Experts of a small language model: 11 layers.
Below are experts of layer 3 (counted from 0) of a mixture-of-experts language model. Rows are named router (the router's row for the expert), up (a neuron's input weights, with its number) and show model dimensions 0-255. Each number is 500 + 25 x the weight over its row's rms, rounded and kept within 0 to 999. Numbers have three digits each.
Before each expert's rows: "mostly gets" lists some tokens that are sent to it at least half of the time; "gets" lists some tokens that make up at least twice as much of what it gets as of all text. This comes from a sample of Wikipedia text that the model never trained on. Tokens count by the router's weight.

# expert 3
mostly gets: " and", " t", " un", " st", " g", " one"
gets: " the", ",", " and", " a", " of", " in"
router:548438481492472453542552503459512511508541523526527469539476475502521483521507500489502469537504486527476463482464469565491521492480461471532477536484500520462560507525526514505498505512483507517509534498496526463450489503497485487481489509460519515484531529481501472486507530451509534492535474473522521477502497515539503502493474482507479505486538520521517473465521483557492510500527541479530483544512529487517470502480507514469501530535501537506492508546509511540538487521506510516499536514479509570498492503482491513474493514489509482510543512547479443520495509502497549489482468505506500525506486489509504515492454523498516520483502487549490502480505475492482500504526547500474503489473512526506532476487531436519508466523488485460507500514504525487506560470540457
up0:474503462493555501506512490484508493483457484459533495486530488482504557517475492454488525498505485502538488501482479474521482508515478537492547497520454502480499524489485499479474532517510547490510486484489478459501530479480494495493496504515519516454493483481480521565495469454464510489525499535498489478505487525492523456532492525541556461504490528516519467446533512502529520503518494507480489483480554486439487545511544485567473514501494515527509518524511498485487549535483440494503510503466529496537457463495500538518541485514548502490498513481498508478447501495503525531530466511508496501502498480510526465518488436465531529499509542508489462461529525518478513495512558492505503500474516483482524492490489514492474501462474462474481496475476464512481480482470527
up1:522521511497521530525460516508490527462491499527491506542526482524468501460493506493505474507473508492483470511530499506506499494509496482485506474490461505546455517477465507499475526533527534510510479547494448489492498491476496483507546475506485492522479492493509531512475485500458484523502461491533526503498456497516467449486491443485531501479466485502455476452502528489471481549548494489556497513472488491527494537499447505499505518476502489536499484492501484512493472462487517515518505484456524532496506521560482487478486543514500542518460494539501547468469547494529503503524486530486477542486523487532489454512498485508516513480542496482490482550496497528547506484515470484501542498500493487532521510488496471492513480413482459469481509548443473538523495494520461
up2:501489522496500475494525508495529483526519522537510482532472513505510486510504553485478544454457510500487523503527454481466482489484449495489549487519507506487540467493505531489525504496500493492502515503501503474508543479486460513536490507493488474481503539458502453500496457517558486521521529469504456517449510490500491482529499539520497508495517513511475495464477490545484532524524553471514457543516531501450503530528491504458453513511498536511506493471498475508475506529484440486512524520494475494472489460494507520496542494552523520521524500528526495533523458524482479508487440498487501502502512470476510501547524496492498543473485518519509542469498562525524486531506563547540507527485521540487445476488514497490508519515507491529472534511505479458501467521520508
up3:531513506549546503503492476512486503491519523496499520490523489500468494535492455478491490483496537512502461478502451500488502521498483507495501539549532429526475498485531485531491500499495533514512478483497491483540479543468529521512528508494540511535511526499537525530488461516490501490505501481508510469457457522493516483500504498481483488523528541496522478471502509473525503431548506524479534498518549511509500499477521496525454529531534477559464481545466512490499479511498473532533538508528555501513509533478499498479512515495512472528523495494478510480521501468527419493486502473551535504476472514494504516521514499513509502462479497521501493497516513514494476539510478469516493514497456447453504517556506523477507482441533432521497495469489480501467505531543482
up4:503526464498479476520512508508500452506556478542554497518444481501514527500511524487447486533486512523525504471471435515512497499498443502511476542504490521486542539476521518467499499528502488539482534531478510460456527467476533504528527503486544493501508481522507532542485514473496478480515512515520469480492467496552489503493479488490540514538501523499499477514474506500481543494489526494510518502471479504508546469495452521495518483509500483504467475504564524489504532489515477483525522493513486424454482469518516485478528506538492547528445513484515538497502525527494478533512487538528503474450502468497500481535484447521530508497488468492480538512484529529482513469541492473511485500454519498513468500492500481473464459512487469485498494508455476477521487508515511
up5:526523479501533501500478522448506516497530548520511502535513511507510467549581559491532540489514504502505472511494505509518492503560516541510506521463503499497504501475476487486509516487495471503480459468512530506460475498512452496511480471515514533533498526514526501545450478493489497515551507466521512480519488514498457494450486554472487534437506486533460533531499505540504500502507517482542514550493556492524534510507481501509453502489512488471522485527538476562516478487481484443494504461495500485495522494515512515503497500501507521468510501533452466528479473501477496490492498485476471489456525464489514476513498456491496504509471519490484494521501497480451537517519514507559482494496510502475457485527504491529509489512462478467526455528477521471514522492542479
up6:510499515497510480521501471513454481498531484490533443522489519502522516510484519522561473499478469496500497514520449533502552473535470479507490463484504483462506461485493518518503505505511519484528536523485471501483490545513485503519525483507488493492521500491467520515538525524538549530531489542500481479477505490488503476517507476508490489482474453467459512410530530527480486501533519457524507513498538563482494475465496482503492501524534538489511534532469475495509526458482489497499559547502513522523478497505526498477490496477506462519493498492474466476520460490494529571495507451525506505481494522464495457510446505491521481521504485512522548480502494498471476521464495445459482510499512495494540550518517474515517504523461493509493462532527461476508525510486507

# expert 1
mostly gets: " 6", "7", "5", " 100", "6", "'"
gets: " |", " (", ".", ")", ":", ";"
router:546506554470549488554538456455502501482536536530511486487509476531488466509496482493494501552485488513499473498508493521519512483465471507552481522496505483498536516482532547536517536500501526507524532496494550452501479516467505503512481544521507546481479513463496476514489494537483520503494463478495561500506494488506478497498589514482524485475523517487506502455510473524494490480490517463527505535455510527501489533462493516503502504480518534524458520509502499531484451522485457498508542523480504512492503493497479550498520534544491504475544541523481492512503505450540505473495467459567509520535496500490473518507463497473551493493468508511483486514512492525526452527510498487505551503514503503493474494516481478519499462489508480485504505532476533475471492505503458
up0:552481497469543480504500472527472506522498491485463488520473494495501481491506535494443515525491470523511476526474537491499517443539507499493473532501476445521503479482458454479510482520495523499472499506506479512493496514457514476543518466524513502465490495508534442520522488519510467480522507481533472497512521501537485503498471500529495459469496563506485510529488498475466498548537496488489515526454494461477488466475535524491508485491524486516523488530548485545492481494478462540482519517469500458513516451494523520571484469495501526516488495466513482490463518506511495500462496490546498508518508487491525492491513493487481492459491513481483516557471523501465487512548536509496509470503521507442511483507490529475512500499543483449451523513482508539508461538548457
up1:519515511508485503477519502525506527458514496514481482441467531535518512489555505465495498482480491457485535540517516475531494512518516499537548515524535456544460467447485508530475475472488521517484549480533478471508493480491500486513516527510513477453521507510497510513533475510504517541541466499509488490477495537469490476551503515531533467487544492503512496491523447488495544474515544528518506512529485507499527448529557520534525528493465522501511496511539489501498468490475445537522486553493535500505469465529519506501513493531465499480498487458497495518486512532531432508524498497535493520555510488522488477494547456478504521524489502491516525477517502507525490510485480509479500534509485535469480481477513530520505510459484533506473500505461469511516482494546525
up2:539485487479549500524453481523543519487529501491487457506549495489462500487498519494475516511473475515528489513528473539500590488529513476483496490515492499484494556470486522498541529490477487544525479510519472465506468499479502483524511516516469522510530502473538450492502494468466563502471509554508540470538455465492513479480482461514509497514519497514478486474516522465490476503529565471522469505539540499470450473461446526498509473493538513490479562482474480521527532524488493458506532491506466555518494532492507521505508499499517481500517507506496519531500446516491467485461505477496533530504497488531474474507488516441493474507496496483517497516512501508480476511492516534472522488492539511504509478489520493522528478466484471500483496501507479464482494483456480
up3:538527469530503468460468501488481513542504546507509475513500486507487558479504488513527510502458515485516467507466520479473514458492424495499549525519497455509509524478470511497506530462502482499496547490522486497459564553500468519508507487493482499526553496481495527508533493471569486511500490538502496546508527509454491532522505492467530512486499525505510477475524486539486518521516502487490526521506493475454478544480472536550493495493494531496507547517515509555497540494481459523483470516519500522497507527510529494510519500488485514512522537494474451496490501571506499535481450512505461531548469517527498496511491499480469509478491474545500481534513505503515512520489533515517486438494483544512524492497468516518493518482485498509459525511473500530484488535508462
up4:493503509536509504433506493462464499513463534489486513488490475522518511533523526470470520462502536450500474520528513463455517504468523522513523510493473505485453495480496455500469519472494521505471442433545491501518468499513519485493496498478519498507478543472498467535505520468516558548504499526472464483493511564512468547480509479522506484518520478503476458499494498451525472554508505511531515512505471450491484484512511498510488459507481503510484480500517482503523525476480512521475517511446529467539465483518494470496482487526570558512511504520516503532496483497492523489461497501473463520483453492521505472471480526481511512520530487499536470474480489519497494516489510507540444515503533517481504532517494488496467446482499499528473472489482498508481501449490525
up5:534524516516539489523533500496541493497515519503523525491481512546526479530490504526508474537494487530489501482525467454514524489491467542504528530502531516506520512479526521496480500476446507510493543498492537519530484503491521479523444508494510456453548436511500530513492493507500507500481485507567470534510480494533514495458518521475482506514523499531539502514504510512495496435506500484521487516515490520513495537511478498522503487516486507513476495489510532487481520469486503444431507511460491484450468481498496506512452508496495519484539508484504449489518524486499521547477515505507505536459442526468492500544473481475498517465547505510551490470515527499463490462476496503515451475490475479464480514504471476551508461504495518506526444510485508477528514471431502
up6:515537487522526512537473509450472517489538508474509500491484476521510510474498495467513486535523510491515496457501498493507461493505463490505473502495453469496478543514489441434525486503514543521469487487510473507470501519458465501511496513485509493497469473506480517445502492514456517492529464497519507507479519510530492503489503508503471502489467498515521492507481484494498480480502496497541549493463490517485525514506466514559487492478501499527500550514492474555476510495492507435504488540499483499531472531535485572500532492500466502538468501513503488444436490473479551492514474479494475501486477473504436466467485459499460530504520543513458452446529464503476512519534528513499486488518519494511473549498494476530486527518474485495489518547504471520500500458513471

# expert 2
mostly gets: "==", "===", "=", " ==", " used", " ==="
gets: "\n", ".", "==", " is", "===", " are"
router:568498528507493513526474555469510524464477540518513524512520460468503491500511547491498470477457482484507431512506465514497536464482462509535508517520478496512486517457479503493500494518493533558509519499513487473453525529458512475515508477520490493489516498464526483536471488453514507553525456513510490480493481495530529503499490518504554470505534530573507506463526502570544489504547560486507484529509508487484511517470514500512501522442484521537500515522511525528492495490468523496504530524491528487490462492495487539515531529518499501493499501518451480486461505535544505534480485493512486493494476449522505489533480479500462498488508496498536504491518486514482530508482515506499510481514483498502490473519523435531481460497458470476502494528452483539482495497512509
up0:555509509533499478495445527503524474486482518473555501466537482466496520536504483446486494528504483470499486475473435528490542515491474497485455453498499551464486497508486458517506456483469499514508449526514561480476466530495511461520497477547511499498524499528481503559491496485468528509508461505480532459521520506518514502487501503536517487489486500497499491446542524570524487499541514481505558552546492534494494503520508486504471471496501508503473529487524488527507505492490492500473475498484497527502502492482506500516482525511482470522557508499513501495467517459511477521477496495468510493503495502516529452502432502462490485468508488559483526468498493504516517518557512493529522515511516472517518515504542466506510512534509459503516544478493489478476501466491499
up1:555508565484498528485540520494487511467494483482508436474462502490512487517518523520509500532508517508471443523525493477481554481507491454518471517510486500495480495476539517503505497510485504492518523447485465485530520480454508450570550450474557501498488497465543437464527510463504496494482441537522464515482520528491488468459520458509483538524526550527471467494517514478535484514518535472466469502499549534511498510508504487487517470489514498500463476521511499491454519510502517485495559490461509552474482536527503490505504511509499508523506490496562515485489486520486493512498510452490515505508472537484486496510449484451536517495497503484495519518514497496484496500485480515506501496505503505482502523489495491512513462463482451520503504493465479504513455511503512
up2:503498521535524513512487521469474529464502548462520484491605489488508489503503521479485543525516500472499476511525466473499544512516522556482532500466440481500497506523501475483470529524472512470525502506503485501502486495497507531444513507495498474485530455490462496466479496500493523525525529493475475515536488500479477524481448488505503455528548504543503523494542466483497480465508522541492484547502491495523468505516501537499452505504478513548539507500489513516510492498522491520523533536501480479541508496469481504518471484548495494523497521490504474476483491472556496497462484525528485542473484521505524468516521539497458471468524523510501486517519500526487491514494519554517482502501487490473493504442462486519525548528534483471478554511486478514449485477499529
up3:562513530482477493502467461501488500494513509466504493473486512501528531542479469502533494484520519503505512494478512488469498521491508529472508482522478487498511475539485498482538477471516488457514521480553449492499472488494495497541496502534503471496489490483523454468526493495530519497470487517505494484494497516501511489478528462450461477467487508500513533469527524502492476482488542489525494484491517508559531550447508489485495482470490553523512558506492466553514518504498483531477493518473546536560470524528522527506493515554505504511545501453488475522442470511529489464485486530505520551517480484513498547489514465520536482492492544535518515486522534473512465550521491500521488497547498506489554452536497510513524494512478455457497478529499493488482461482490495
up4:492532540501519528524507493497588536507517477515491526531521508495498524474512468464525484488504505487517502526500496515527484495512518450527527498501508496525490530459516539527518505483460559493519511469515566499516498518497479476477518489513513529450476474505482501499530474507477526534512472485528495487448477506553503491504523536529486514497506537482508500505507515469501475483537525496488532539494474467509500506508550492503442510507555484515468547506557505541469546512449484498486487487504541470480483515529508494502478473518503542526497546495562492473485496498489507499462489519470487520489478504549522487520525521489485505496498518474523507520557499501489510479499478506498487492484494504490478467521472494511513452537557453521503568457511475523517493539526539
up5:517523540478492485483470488473460444547507511555516485545541522528512511526453482507541501539482485496493493519525529522481506475499499470521511533515495463463512490508544517493500545493485512559509489518489483491495518518519540508475501509514513487520512505503534440506527466498511480476526510492497511507491470483494533485485462480497517509485564496510485491533522528487532514521487488452499515489516510491508505497479496495476533492505531504526535522506496481489542461449507477553492521483477509492502505514515499492491490530523541470462476500481444520467516460532459497528477487508511529491501533514448471452516482462528561529542540513480552485506521505500505463523552504504506528490485455499533463479484485514527479507483511482463498505493529487523450516577486494
up6:556504539515499446485457515483496496458516541502487476465504508511458533513504531477505533529456469493487476506490530519512512501520446536488481489472480472531509515530454490539495470481508511536487526514521485477494466565505564488529469515465501523534492491507497493508482506472535483522496491472521545534517499500528502516442477502490490504479517515542456499497486483490495485524488494558518481521490513491477535529492490518524542560498502541472493476529517524545492444508475484504519520516492468515536535513520488497475464509524554488516522470475493455523465511473507472514512480540503480492490506484501448513485471476500528494493518540491489501541485502476518522508463515471484494495497454493457508475531530505497497490477492475501505497544477508544515472553522450